Experts of a small language model: a shared expert of 64 neurons, 5609 steps.
Below are experts of layer 11 (counted from 0) of a mixture-of-experts language model. Rows are named router (the router's row for the expert) and show model dimensions 0-127. Each number is 50 + 15 x the weight over its row's rms, rounded and kept within 0 to 99.
After each expert's rows: "gets" lists some tokens that make up at least twice as much of what it gets as of all text; "mostly gets" lists some tokens that are sent to it at least half of the time. This comes from a sample of Wikipedia text that the model never trained on. Tokens count by the router's weight.

# expert 66
router:76 53 57 50 43 50 49 48 37 75 47 24 66 49 46 46 56 63 56 31 70 36 47 66 77 29 44 54 44 80 59 36 14 46 75 22 42 45 63 69 25 54 51 28 41 42 28 42 63 51 62 33 24 53 63 36 69 68 28 61 53 55 40 49 54 46 48 48 65 04 46 37 60 36 41 40 39 60 56 48 68 62 46 36 57 70 63 56 75 47 52 48 34 41 36 57 58 60 65 60 53 83 33 41 53 42 47 30 52 44 25 77 35 61 48 76 52 72 51 66 54 66 60 59 46 59 18 19
gets: "\n", " (", ":", ",", ";", ")"
mostly gets: " ISBN", ");", "—", "\","

# expert 118
router:69 63 40 38 29 49 42 66 50 59 36 39 44 39 55 47 39 55 62 40 47 45 41 59 50 38 40 73 36 47 31 42 22 10 56 42 43 46 51 54 59 61 35 45 53 50 48 53 54 58 52 44 40 53 52 40 52 71 45 49 56 63 45 51 64 45 66 52 64 39 37 42 69 49 13 35 47 46 39 56 46 79 45 00 55 49 48 45 83 41 51 37 48 68 48 63 63 39 62 52 50 55 36 12 49 29 63 55 56 33 30 72 19 58 40 60 53 93 34 66 67 56 76 88 45 83 50 40
gets: " |", "|", ";", " January", " May", " June"
mostly gets: " February", " June", " January", " November", " April", " September"

# expert 71
router:57 74 39 09 38 48 48 37 54 55 23 49 56 44 44 68 39 39 32 37 44 58 50 39 52 43 60 42 56 57 50 37 55 52 55 21 51 52 68 54 55 78 49 38 29 38 38 31 59 80 49 31 48 10 75 51 35 36 60 48 59 67 58 34 59 56 38 36 37 19 27 54 77 75 36 46 80 67 48 48 67 66 51 49 56 30 42 44 43 46 85 52 49 48 32 33 61 45 47 76 64 68 42 50 59 48 60 48 48 52 25 58 26 60 44 48 48 49 54 90 61 50 59 50 86 72 22 37
gets: "\n", "-", " sub", " the", " A", " pro"
mostly gets: " Phyl", " sub", " Website", " Clade", "Species", "www"

# expert 85
router:57 41 40 43 34 70 62 38 46 71 36 48 47 46 57 65 17 56 42 35 53 45 58 34 52 30 44 41 51 37 49 45 44 37 39 39 29 58 45 63 31 79 60 52 47 70 37 16 73 60 62 55 50 54 62 25 37 47 61 53 95 65 86 39 96 42 59 27 37 42 61 40 52 22 23 30 57 53 44 42 36 75 22 51 64 44 35 49 28 60 54 62 43 40 52 40 59 74 56 75 61 71 38 35 29 41 47 38 47 42 50 59 39 64 67 59 75 46 50 62 50 56 69 55 34 69 34 36
gets: " Re", " Con", " con", "con", "fa", " re"
mostly gets: " Re", " con", " Con", "Re", " Ver", " Cor"

# expert 35
router:54 82 51 51 39 69 37 48 36 85 42 26 42 50 57 52 41 52 44 47 46 51 57 32 50 24 18 57 53 56 41 43 33 42 47 51 44 70 47 47 23 51 38 23 48 43 57 31 54 50 51 46 53 25 53 47 55 67 54 86 62 67 65 43 51 35 62 51 53 51 37 12 42 42 47 36 44 46 56 65 60 80 10 49 74 17 38 43 40 28 44 49 35 67 31 57 52 46 74 56 55 47 40 38 22 08 57 39 70 34 48 52 22 71 71 71 54 66 46 58 62 63 49 51 71 57 36 41
gets: "ing", " of", " for", "ed", " to", " with"
mostly gets: " took", " using", " making", " gave", " get", " make"

# expert 96
router:54 65 41 41 44 62 49 50 47 71 44 49 59 50 57 64 33 45 54 50 39 46 41 43 81 51 61 59 34 60 51 52 32 49 49 28 14 68 76 85 52 59 39 43 50 59 21 53 76 65 47 27 16 48 64 41 52 54 18 70 49 65 58 47 57 54 43 37 42 43 43 45 76 49 46 40 82 59 49 68 58 67 43 39 47 39 27 47 68 22 60 50 20 65 50 45 52 62 57 44 52 60 26 28 43 35 85 40 56 37 22 89 36 58 73 55 71 57 45 64 54 52 52 50 54 53 28 12
gets: "\n", "==", "===", "====", " ==", "Senior"
mostly gets: "\n", "==", "==="

# expert 151
router:74 61 52 52 28 70 56 62 45 56 49 54 48 46 51 61 35 57 41 62 41 30 44 45 59 35 47 67 38 74 30 32 51 39 40 42 45 48 48 56 39 69 59 32 34 43 59 28 43 96 62 45 56 48 53 47 52 86 34 52 57 77 36 48 46 36 37 46 48 48 36 37 83 61 33 49 67 50 48 53 55 63 53 33 69 24 38 11 67 30 57 18 49 58 48 53 65 56 55 75 74 49 40 33 57 47 68 49 61 24 46 80 24 66 45 52 59 87 35 79 77 49 59 61 65 69 37 51
gets: " |", ":", "|", "-", "=", ";"
mostly gets: "=", "|---|", "|", " Genus", ":", "):"

# expert 5
router:92 56 44 48 43 61 51 44 40 70 43 27 54 29 74 47 29 39 24 42 65 63 48 61 52 38 39 52 46 53 31 19 48 60 46 60 48 47 53 57 60 81 64 32 14 29 48 43 72 54 59 47 44 45 77 52 24 76 44 54 60 60 47 26 43 38 49 43 36 44 18 46 49 47 38 48 59 79 42 65 41 45 56 35 43 44 52 52 70 55 59 51 17 48 16 36 66 44 59 59 49 43 45 32 59 44 78 47 58 22 43 57 27 60 53 48 33 58 59 83 39 65 72 51 52 65 19 21
gets: ".", ",", "1", "0", "-", " $"
mostly gets: "$", "\\", "_{", "_", " \\", "{"

# expert 57
router:79 58 49 30 35 95 57 27 37 68 53 19 48 00 67 63 42 64 29 47 50 21 56 73 71 49 37 68 44 56 52 42 59 20 64 61 35 53 56 62 44 50 50 43 58 30 56 56 59 48 26 48 31 52 49 47 47 41 40 51 58 58 63 42 48 28 49 24 54 47 43 19 40 50 52 50 60 71 70 66 44 45 44 16 51 38 48 50 58 55 57 39 32 83 57 47 58 62 55 44 43 59 41 48 50 53 66 52 49 41 32 75 40 81 33 49 48 60 35 41 65 47 80 56 74 45 61 23
gets: "1", "2", "3", "6", "5", "4"
mostly gets: "II", " III", " pandemic"

# expert 98
router:51 85 52 38 45 65 63 45 27 79 50 23 38 15 57 50 48 44 54 37 67 54 62 39 54 19 23 53 31 54 45 39 38 48 60 42 42 66 67 54 23 54 31 33 57 39 48 49 56 67 35 50 51 49 49 38 38 53 39 82 61 58 58 29 60 29 61 49 55 47 42 05 43 47 39 40 54 46 66 66 46 75 32 46 75 17 29 39 45 27 38 24 35 63 30 61 58 51 46 45 37 43 45 48 30 35 56 33 73 41 50 47 59 85 37 82 56 78 49 36 65 49 59 61 59 51 46 34
gets: "ed", "ing", "d", " released", "ated", " played"
mostly gets: " used", " made", " released", " began", " held", " played"

# expert 123
router:67 50 41 53 45 52 57 53 33 87 51 36 41 43 61 55 31 56 52 56 58 33 37 60 82 51 37 42 45 57 46 49 39 59 53 41 03 72 61 48 46 80 56 36 49 31 46 54 81 57 48 25 48 53 60 18 48 77 25 61 51 49 51 25 48 56 58 46 46 40 49 19 69 36 38 38 71 54 54 56 61 50 41 22 56 48 19 38 71 26 53 38 19 47 26 36 69 53 49 61 53 56 48 48 45 50 53 31 46 34 34 61 21 50 77 62 42 80 61 84 54 61 51 59 48 67 28 37
gets: ",", ".", "\n", " that", " where", ")."
mostly gets: " where", " However", " because", "\".", " although", " though"

# expert 143
router:59 57 46 47 46 53 47 39 41 59 39 45 65 36 49 65 36 47 20 49 51 52 60 40 62 46 43 52 57 59 57 42 52 22 36 14 57 56 62 73 43 52 47 29 54 54 35 28 69 79 63 58 24 38 61 45 60 58 46 47 78 30 78 40 61 40 53 31 28 53 44 51 68 29 18 44 81 63 47 51 71 87 35 48 44 34 46 53 42 42 55 48 09 64 41 33 48 82 57 79 60 74 26 23 44 56 42 47 80 51 30 52 40 48 40 59 66 46 38 47 36 73 63 78 46 53 50 37
gets: " re", "-", " Re", " \"", " de", " De"
mostly gets: " Re", " re", " De", " de", " inter", " non"

# expert 44
router:67 52 48 47 34 65 59 24 52 68 57 43 49 42 49 85 45 49 31 24 63 51 58 34 79 20 39 73 45 91 50 32 36 26 51 21 46 45 66 69 42 55 44 30 51 34 42 32 72 71 49 36 36 25 60 47 61 57 31 54 56 41 70 35 40 47 52 25 24 28 57 49 61 32 10 51 48 61 45 41 53 59 41 55 53 36 49 41 59 53 49 48 31 94 50 44 53 46 54 86 62 66 38 43 33 46 54 28 84 39 34 49 41 60 60 60 55 47 47 59 36 56 61 70 64 48 42 44
gets: " ", "-", " \"", " (", " un", " dis"
mostly gets: " dis", " \"", " un", " multi", " inter", " re"

# expert 75
router:48 60 49 60 57 59 56 35 35 61 48 25 47 42 61 51 44 52 40 30 58 55 59 60 49 38 33 54 29 57 48 36 57 47 60 29 25 73 48 52 36 69 48 56 51 49 33 56 67 53 28 61 48 50 56 40 45 47 63 73 61 54 81 23 45 23 77 41 45 54 27 46 80 48 44 42 59 81 41 44 56 56 25 42 61 44 65 59 30 30 72 45 45 81 37 36 41 77 81 53 68 67 41 35 39 46 59 29 65 34 39 54 22 37 66 74 69 60 40 92 57 78 59 61 71 80 56 42
gets: " to", "ly", " was", " also", " not", " had"
mostly gets: " they", " have", " has", " would", " who", " not"

# expert 105
router:71 67 61 38 44 49 27 50 33 47 39 50 50 48 91 57 63 61 60 35 50 56 47 66 41 40 28 51 42 45 41 42 34 51 62 33 32 55 50 44 46 50 62 52 16 27 35 56 62 91 42 35 34 48 55 42 49 85 25 51 61 89 54 25 68 56 52 54 64 19 48 26 70 43 35 48 54 64 50 55 44 52 46 38 54 40 55 32 48 14 69 58 49 36 37 59 68 34 60 52 69 49 58 55 43 59 47 49 58 53 42 66 35 48 45 48 36 99 39 68 67 70 71 79 51 62 32 37
gets: " and", " /", "N", " (", " or", "age"
mostly gets: " /", " and", " Coordinates", " Website", " Apps", " Clade"

# expert 70
router:71 55 49 31 24 70 53 52 58 62 45 39 52 30 72 74 38 71 43 37 73 63 58 76 47 39 44 46 51 78 50 45 07 39 65 51 47 53 72 73 53 53 42 36 56 53 48 49 58 65 28 36 16 29 53 41 37 69 43 63 57 68 71 50 42 35 46 51 43 45 45 37 53 50 52 44 47 86 36 52 70 54 45 45 48 44 50 39 72 60 50 27 45 52 39 57 51 35 62 49 62 92 38 44 62 40 86 31 63 22 43 49 39 69 58 48 75 53 34 50 62 80 61 66 67 67 23 32
gets: "O", "T", "M", "I", "E", "D"
mostly gets: "O", "CC", "FA", "I", "AR", "IT"

# expert 64
router:71 68 53 48 40 54 34 57 28 49 49 35 54 44 52 51 43 59 21 47 56 42 27 73 72 26 34 72 45 54 26 31 30 21 61 44 59 47 54 73 33 74 39 43 21 38 38 34 45 82 57 30 34 57 58 43 50 63 25 58 68 57 47 30 69 36 77 24 44 38 39 43 60 36 41 45 55 35 51 79 47 46 39 38 48 25 54 46 61 24 49 39 38 39 52 49 72 69 50 66 53 50 55 42 51 40 50 45 56 45 39 59 20 51 40 53 64 89 42 75 58 84 58 63 81 62 27 50
gets: ",", " and", ";", " |", "),", " of"
mostly gets: "),", "\",", " &", ",", ");"

# expert 106
router:57 44 68 14 40 71 52 36 61 64 33 35 48 46 45 58 48 84 56 20 45 64 64 34 85 46 43 48 63 58 41 37 48 35 67 50 46 66 80 58 38 71 42 50 46 43 23 50 63 49 34 38 43 41 91 55 56 40 26 59 61 55 59 44 70 68 89 43 36 51 52 62 61 41 37 20 48 61 54 65 43 45 49 43 55 24 47 24 37 51 45 51 47 39 34 56 83 70 65 72 67 38 32 42 47 25 45 30 45 26 48 59 53 62 76 43 55 67 30 53 65 75 49 49 54 79 51 48
gets: "er", "or", "in", "g", "ur", "r"
mostly gets: "uc", "с", "ym", "ér", "tern", "rig"

# expert 7
router:55 88 59 60 54 70 54 54 25 55 46 18 42 40 58 52 40 74 36 35 45 54 32 56 53 12 23 56 06 73 46 28 51 42 52 27 37 56 46 63 31 56 29 52 39 41 33 43 64 65 44 48 32 54 53 43 56 60 29 86 53 59 63 21 70 23 70 49 41 44 44 39 77 45 55 35 55 59 41 50 64 43 15 51 69 46 54 47 41 24 67 57 40 41 47 53 45 72 59 54 58 64 34 33 44 48 48 39 63 53 49 46 38 43 70 59 67 67 57 77 51 63 64 84 49 67 36 46
gets: " was", " is", " as", " be", " were", " been"
mostly gets: " was", " became", " is", " been", " being", " become"

# expert 26
router:69 71 54 43 54 69 55 41 41 57 49 39 45 51 62 52 34 60 33 44 76 63 42 48 51 52 56 56 56 62 35 32 40 45 55 22 29 60 53 54 52 51 49 25 13 45 35 34 72 45 58 54 44 57 56 41 26 80 27 55 68 45 45 53 42 53 54 36 33 53 31 45 45 14 29 32 60 47 56 72 64 51 47 11 53 58 41 37 69 47 65 24 08 72 51 51 60 63 65 54 58 49 46 34 58 56 59 52 60 46 50 57 42 60 50 45 47 56 65 70 54 76 80 93 44 76 64 06
gets: ".", "–", ":", "0", ",", "°"
mostly gets: "′", "^{(", " (−", "–", "−", " −"

# expert 78
router:76 71 62 32 11 83 42 62 25 87 45 44 65 10 66 53 51 65 44 45 46 31 58 69 54 36 15 63 32 50 32 37 31 39 84 53 27 64 65 74 41 62 46 42 44 24 41 38 54 56 50 62 33 51 50 37 42 43 36 62 69 68 58 39 64 44 72 62 36 48 47 47 45 38 50 48 67 74 65 71 46 54 37 55 65 48 48 44 60 59 40 45 60 70 58 31 73 52 61 53 45 65 37 49 32 20 61 35 56 34 44 52 40 73 46 48 55 57 46 39 53 81 54 44 75 57 34 56
gets: "s", "er", "ing", "y", "ers", "ation"
mostly gets: " Creek", " Valley", " Energy", "ville", " Fire", " System"

# expert 102
router:70 55 51 60 40 54 41 24 46 53 48 44 45 46 67 62 61 57 44 52 77 54 55 47 60 47 52 55 51 48 38 25 24 56 67 20 43 45 55 62 45 73 42 32 32 48 28 28 75 59 51 47 40 35 68 33 39 63 27 58 52 42 63 48 66 46 43 16 52 52 50 49 75 33 10 47 44 47 50 47 57 71 55 08 57 47 40 31 72 37 62 38 05 78 36 38 64 42 78 60 50 61 44 32 41 53 51 52 58 33 36 63 56 61 31 61 49 51 57 49 58 76 73 67 62 63 29 14
gets: " ", "–", " (", "_{", " +", " $"
mostly gets: "^{(", " (#", " (−", "–"

# expert 141
router:62 59 40 55 45 47 55 51 56 50 42 31 47 42 70 70 44 43 37 45 73 26 46 29 44 38 50 62 40 52 22 41 43 30 56 15 24 55 47 80 46 35 45 33 26 51 42 48 61 50 61 36 54 42 48 46 56 48 31 34 61 35 59 63 68 54 58 17 43 44 30 47 70 24 21 45 76 79 69 63 37 91 47 30 47 41 35 43 66 40 66 52 47 55 33 47 59 66 72 55 77 77 51 32 28 57 56 55 78 53 46 76 58 45 69 56 65 51 40 52 56 74 77 79 44 66 51 43
gets: "-", " de", " ", " De", "–", "|"
mostly gets: " De", "De", " de", "Re", "Com", "Pre"

# expert 60
router:74 52 59 25 32 59 68 58 41 46 31 41 55 51 81 69 50 52 59 27 62 60 56 55 55 49 41 42 42 41 37 42 03 47 55 41 45 66 64 49 55 55 37 34 54 58 52 60 54 51 40 30 51 55 49 25 12 43 40 46 45 67 66 44 76 36 43 57 47 54 37 37 54 58 36 40 83 55 52 59 73 45 48 33 51 48 59 37 75 62 40 32 40 38 22 57 37 47 64 53 51 74 26 32 51 49 79 39 84 38 17 54 52 52 39 52 65 56 33 49 44 45 87 90 48 78 45 27
gets: " W", " P", " L", " B", " D", " K"
mostly gets: " MF", "″", " FW", " DF", " ±%", "PL"

# expert 4
router:74 44 53 52 55 45 49 40 39 75 55 31 39 28 60 58 41 51 30 52 56 25 33 62 80 29 23 64 39 71 42 35 36 53 60 43 28 48 63 69 41 81 44 38 30 55 50 46 65 59 52 40 50 42 53 25 59 61 36 72 45 37 44 24 48 44 84 38 37 31 45 21 73 33 46 49 56 49 60 56 66 48 32 26 66 38 48 46 63 31 73 40 42 37 46 57 70 66 42 56 56 61 41 50 46 60 43 29 63 42 29 57 17 54 66 63 58 96 58 76 51 77 62 64 66 60 29 43
gets: ",", "),", " that", "\",", " which", " when"
mostly gets: " when", " where", " because", " although", " if", " which"

# expert 158
router:52 60 57 38 33 83 39 19 61 62 37 49 53 39 66 58 47 77 55 40 56 30 46 57 58 44 67 39 66 83 43 26 31 57 69 52 50 40 72 60 48 33 34 32 44 33 39 46 60 62 30 50 36 47 71 37 46 53 46 64 72 49 57 52 46 67 74 49 41 54 54 46 46 43 39 34 45 78 78 56 48 55 27 41 54 49 56 00 65 37 56 45 46 53 30 30 45 56 71 77 50 53 11 36 42 29 61 44 46 05 50 48 55 66 58 48 58 66 42 42 58 70 42 47 35 86 39 50
gets: "é", "er", "ent", "f", "it", "ir"
mostly gets: "ér", " Ger", "uff", "lav", "é", "lé"

# expert 69
router:91 50 48 22 30 51 36 43 15 56 52 36 39 38 58 56 39 45 45 20 48 55 26 50 75 28 54 66 41 60 43 34 40 29 69 14 57 45 50 55 42 71 52 44 52 41 26 41 53 73 59 34 28 34 75 39 37 73 36 51 61 50 54 31 61 38 61 25 52 33 46 55 72 27 42 40 42 48 41 58 39 56 46 43 44 12 62 47 84 40 61 43 11 58 43 68 52 50 49 89 60 71 38 29 54 54 54 56 50 39 35 60 39 50 44 57 37 45 53 49 53 56 69 59 70 56 34 32
gets: " (", " ", " \"", "(", " [", "{"
mostly gets: " (", " [", "{", " \\", "[", "(\\"

# expert 23
router:51 60 49 47 28 78 65 27 60 65 52 39 42 39 36 74 42 62 49 32 46 37 60 34 75 19 19 69 36 53 43 22 59 42 41 36 33 57 50 49 23 61 45 42 55 46 07 63 67 54 31 36 64 57 53 44 25 38 37 45 62 80 58 64 65 35 76 38 34 47 31 31 42 40 26 07 53 50 40 38 36 57 30 44 61 33 34 44 43 57 55 38 43 67 49 25 53 73 62 58 74 66 32 39 30 47 51 50 44 41 53 48 45 47 68 69 63 56 22 41 56 54 57 53 51 69 31 37
gets: "t", "re", "c", "st", "mo", "cu"
mostly gets: "exp", "reg", "pro", "eti", "activ", "plic"

# expert 0
router:75 60 43 52 34 61 60 33 42 52 50 31 55 46 60 86 47 45 28 45 64 42 61 49 56 44 54 64 47 63 39 33 31 37 58 12 49 48 68 75 51 46 59 08 55 36 45 32 63 68 54 46 52 24 48 58 29 56 49 78 49 37 54 21 33 62 52 16 37 49 22 47 55 27 20 56 51 40 55 54 57 61 46 29 60 39 56 24 76 50 43 36 33 74 21 44 56 45 64 80 67 58 48 53 15 45 61 45 78 54 46 48 46 48 44 48 46 54 62 57 39 82 66 67 56 53 41 27
gets: " ", "-", " over", "–", " (", "/"
mostly gets: " Over", " over", " multi", " under", " dis", " electro"

# expert 79
router:66 58 52 50 43 64 47 64 41 68 42 41 60 44 65 53 34 48 48 39 58 57 47 45 58 51 57 45 53 66 49 37 40 43 53 30 39 74 83 51 53 52 50 54 53 16 52 23 72 53 63 31 42 43 49 31 54 53 41 49 63 64 58 39 64 52 43 55 29 28 41 47 56 43 41 36 60 58 50 51 61 45 31 39 59 43 45 36 69 46 39 47 10 93 47 48 65 48 67 61 49 82 17 11 52 53 81 43 47 43 19 82 50 53 74 84 67 74 44 60 47 57 49 47 55 67 37 05
gets: "\n", "==", "===", " ==", " ===", "===="
mostly gets: "\n", "===", " ===", "==", " ==", "===="

# expert 135
router:83 49 77 46 21 64 42 57 33 54 43 33 57 51 45 60 59 44 37 33 55 39 48 67 38 44 41 73 45 65 43 57 08 32 55 33 56 68 52 36 39 50 48 43 57 46 56 38 59 76 54 39 49 58 58 31 61 65 35 60 60 76 41 40 50 45 87 43 58 42 32 38 79 31 44 49 58 50 46 66 37 67 41 26 83 19 67 54 76 43 65 33 31 65 57 71 53 50 62 62 59 50 42 26 54 47 39 44 68 41 36 84 51 62 42 74 70 86 39 59 55 56 61 80 45 64 47 36
gets: " |", " on", ":", " in", "|", "On"
mostly gets: "On", " until", "born", " on", " On", " during"

# expert 34
router:94 60 54 40 16 62 40 55 45 70 34 26 56 35 76 71 37 72 26 37 57 50 68 81 64 52 51 46 39 45 47 27 31 56 69 58 58 58 61 67 51 62 60 40 33 40 55 39 67 61 55 47 37 33 79 59 32 68 45 47 59 66 55 36 40 17 33 51 41 25 16 28 54 43 48 40 64 93 44 59 54 35 52 44 32 37 50 56 59 61 55 55 39 45 35 50 54 46 56 47 68 63 45 48 51 50 71 39 51 31 30 72 28 70 40 56 49 47 48 62 53 69 74 40 69 60 20 41
gets: "}", "3", "2", "4", "5", "6"
mostly gets: " lb", " mm", " cm", "}", "^", "α"

# expert 146
router:58 84 52 45 18 79 35 50 49 64 42 35 38 52 80 66 19 76 26 39 66 37 56 66 39 52 49 67 37 49 29 39 49 20 46 47 22 64 88 57 46 52 28 51 33 35 45 48 51 50 63 46 47 37 51 45 37 66 53 41 55 58 45 49 47 27 48 31 33 42 48 39 37 46 55 36 74 60 59 58 56 42 45 40 80 49 38 38 55 40 53 55 19 69 55 33 68 74 47 52 55 77 50 26 42 36 63 52 45 54 26 75 38 66 45 58 39 49 49 46 87 52 88 71 56 55 64 37
gets: "0", "5", "4", "6", "3", "8"
mostly gets: " metres", " yards", " Total", " electors", " Average", " Year"

# expert 140
router:57 50 34 32 43 65 56 34 40 74 48 10 49 06 53 52 39 45 32 05 64 55 46 33 57 32 34 52 47 53 28 29 57 35 84 45 24 72 61 59 59 51 41 61 41 39 51 71 50 38 36 28 51 57 47 38 20 46 30 72 53 51 51 43 45 53 62 33 47 46 45 12 56 53 52 49 61 63 55 49 43 77 48 43 66 39 58 34 69 41 43 35 42 38 50 70 49 59 79 49 56 49 41 41 39 37 78 14 53 46 31 62 44 47 51 60 51 54 37 59 47 49 73 48 52 46 48 05
gets: "1", "2", "3", "4", "6", "5"
mostly gets: " due", " According", " according", " addition", "According", " whether"

# expert 147
router:66 53 47 56 45 72 35 56 51 87 49 28 66 45 51 52 48 51 41 45 54 50 48 53 67 53 45 51 19 71 50 45 31 50 61 24 35 60 72 77 32 64 43 35 55 32 50 36 71 55 29 23 28 40 59 47 58 47 29 59 52 61 52 41 50 55 64 40 42 39 46 28 73 45 33 42 66 53 54 64 72 56 45 42 48 26 27 48 75 45 75 48 12 48 46 24 61 47 59 60 57 69 00 51 57 52 68 45 43 39 24 65 34 57 53 68 40 71 54 84 59 57 49 56 68 79 33 29
gets: "\n", ".", "==", " ==", "===", " ==="
mostly gets: " ==", " ===", "\".", ".\"", "\n", ")."

# expert 20
router:55 51 75 52 46 67 41 59 30 56 17 58 54 06 67 47 42 74 24 41 59 22 28 57 43 57 49 44 47 50 44 54 13 22 88 57 39 62 76 70 46 51 50 38 50 38 48 27 44 39 39 51 18 45 50 23 32 68 41 75 58 50 56 42 65 36 75 35 40 53 35 57 52 37 59 48 56 68 64 76 57 63 37 32 56 55 66 25 39 53 47 40 41 78 30 35 70 78 49 54 54 49 35 30 28 39 55 60 55 30 58 55 48 56 55 49 39 60 55 45 50 71 56 48 75 65 40 41
gets: "ton", "e", "ley", "y", "ham", "le"
mostly gets: "ington", "ford", "chester", "shire", "ville", "ley"

# expert 52
router:92 65 64 43 40 73 40 53 47 67 51 17 60 25 66 61 36 63 47 16 44 32 57 55 61 50 42 68 35 58 46 33 27 43 75 49 55 57 77 70 52 84 58 30 40 44 42 46 59 45 46 54 46 58 49 12 55 73 51 66 53 45 44 34 48 28 59 60 41 32 39 44 53 25 53 48 48 58 43 52 49 50 48 47 49 39 44 46 58 26 76 20 37 42 23 68 46 45 47 52 37 59 26 31 53 37 80 40 45 53 40 81 28 48 38 67 38 85 46 51 76 58 58 51 77 56 39 48
gets: ")", "\"", ",", "),", "}", "\")"
mostly gets: ")", "]", " ===", "\"", "})", "}"

# expert 41
router:64 83 37 57 52 52 52 51 30 71 48 37 37 52 69 67 37 54 49 37 41 50 44 54 52 35 42 56 47 44 52 48 56 59 71 40 12 72 61 42 36 94 57 44 36 33 49 46 69 57 36 48 41 49 57 33 62 54 43 60 51 70 58 11 57 50 72 46 59 40 39 26 90 39 48 53 64 73 66 46 56 33 22 41 75 47 51 47 47 35 69 40 52 63 38 51 58 50 80 46 66 57 50 31 26 56 55 38 54 30 50 67 24 44 73 52 60 80 56 94 47 62 65 49 73 70 44 35
gets: " that", " which", " has", " also", " is", " have"
mostly gets: " which", " who", " they", " has", " have", " also"

# expert 65
router:64 59 63 20 41 72 50 57 38 79 18 58 54 00 71 64 28 52 56 38 45 30 47 50 41 45 35 53 42 48 50 42 36 24 56 37 39 63 68 57 29 63 34 38 33 31 27 13 42 49 48 52 19 50 61 38 28 58 34 51 65 55 50 43 83 26 76 50 35 49 52 47 39 42 48 50 50 53 61 64 52 66 04 49 67 59 59 47 36 54 64 37 32 58 47 43 67 48 65 51 50 57 22 48 52 64 41 49 39 12 56 62 38 45 68 61 55 61 51 50 59 73 49 52 57 55 29 50
gets: "a", "ra", "e", "ia", "ma", "o"
mostly gets: "ira", "aya", "cia", "ura", "iro", "ía"

# expert 108
router:91 67 50 44 28 79 50 37 58 58 37 31 53 34 99 60 52 64 53 49 53 53 61 61 64 49 42 48 39 79 42 45 36 37 65 65 37 73 64 59 48 69 39 37 28 21 58 52 62 57 38 40 31 47 64 26 38 90 49 51 43 47 73 36 56 37 43 65 17 41 31 39 51 43 49 53 43 69 49 45 53 68 47 45 58 59 50 38 46 52 58 33 39 50 44 46 44 37 41 62 57 68 38 16 52 52 90 33 57 32 44 48 47 62 35 50 63 79 48 39 64 54 60 62 43 47 17 30
gets: ")", "S", "N", "D", "T", "%"
mostly gets: "ง", "ST", "ร", "MA", "RI"

# expert 91
router:55 68 60 34 44 60 46 32 22 77 50 16 37 11 60 47 51 51 51 25 45 57 54 35 46 35 30 59 26 65 25 33 56 50 59 40 46 61 47 48 22 53 37 45 66 43 35 61 69 75 41 47 53 49 65 44 52 49 55 76 62 59 49 19 43 43 79 49 49 38 29 24 45 54 43 42 62 54 53 47 60 52 33 54 65 39 31 28 48 19 41 39 39 49 45 58 58 62 58 48 40 38 54 29 10 25 86 20 57 33 42 55 50 82 57 75 50 63 49 73 50 50 60 53 77 51 44 47
gets: "ed", "ing", " based", "s", "ly", "d"
mostly gets: " based", " located", " moved", " worked", " used", " well"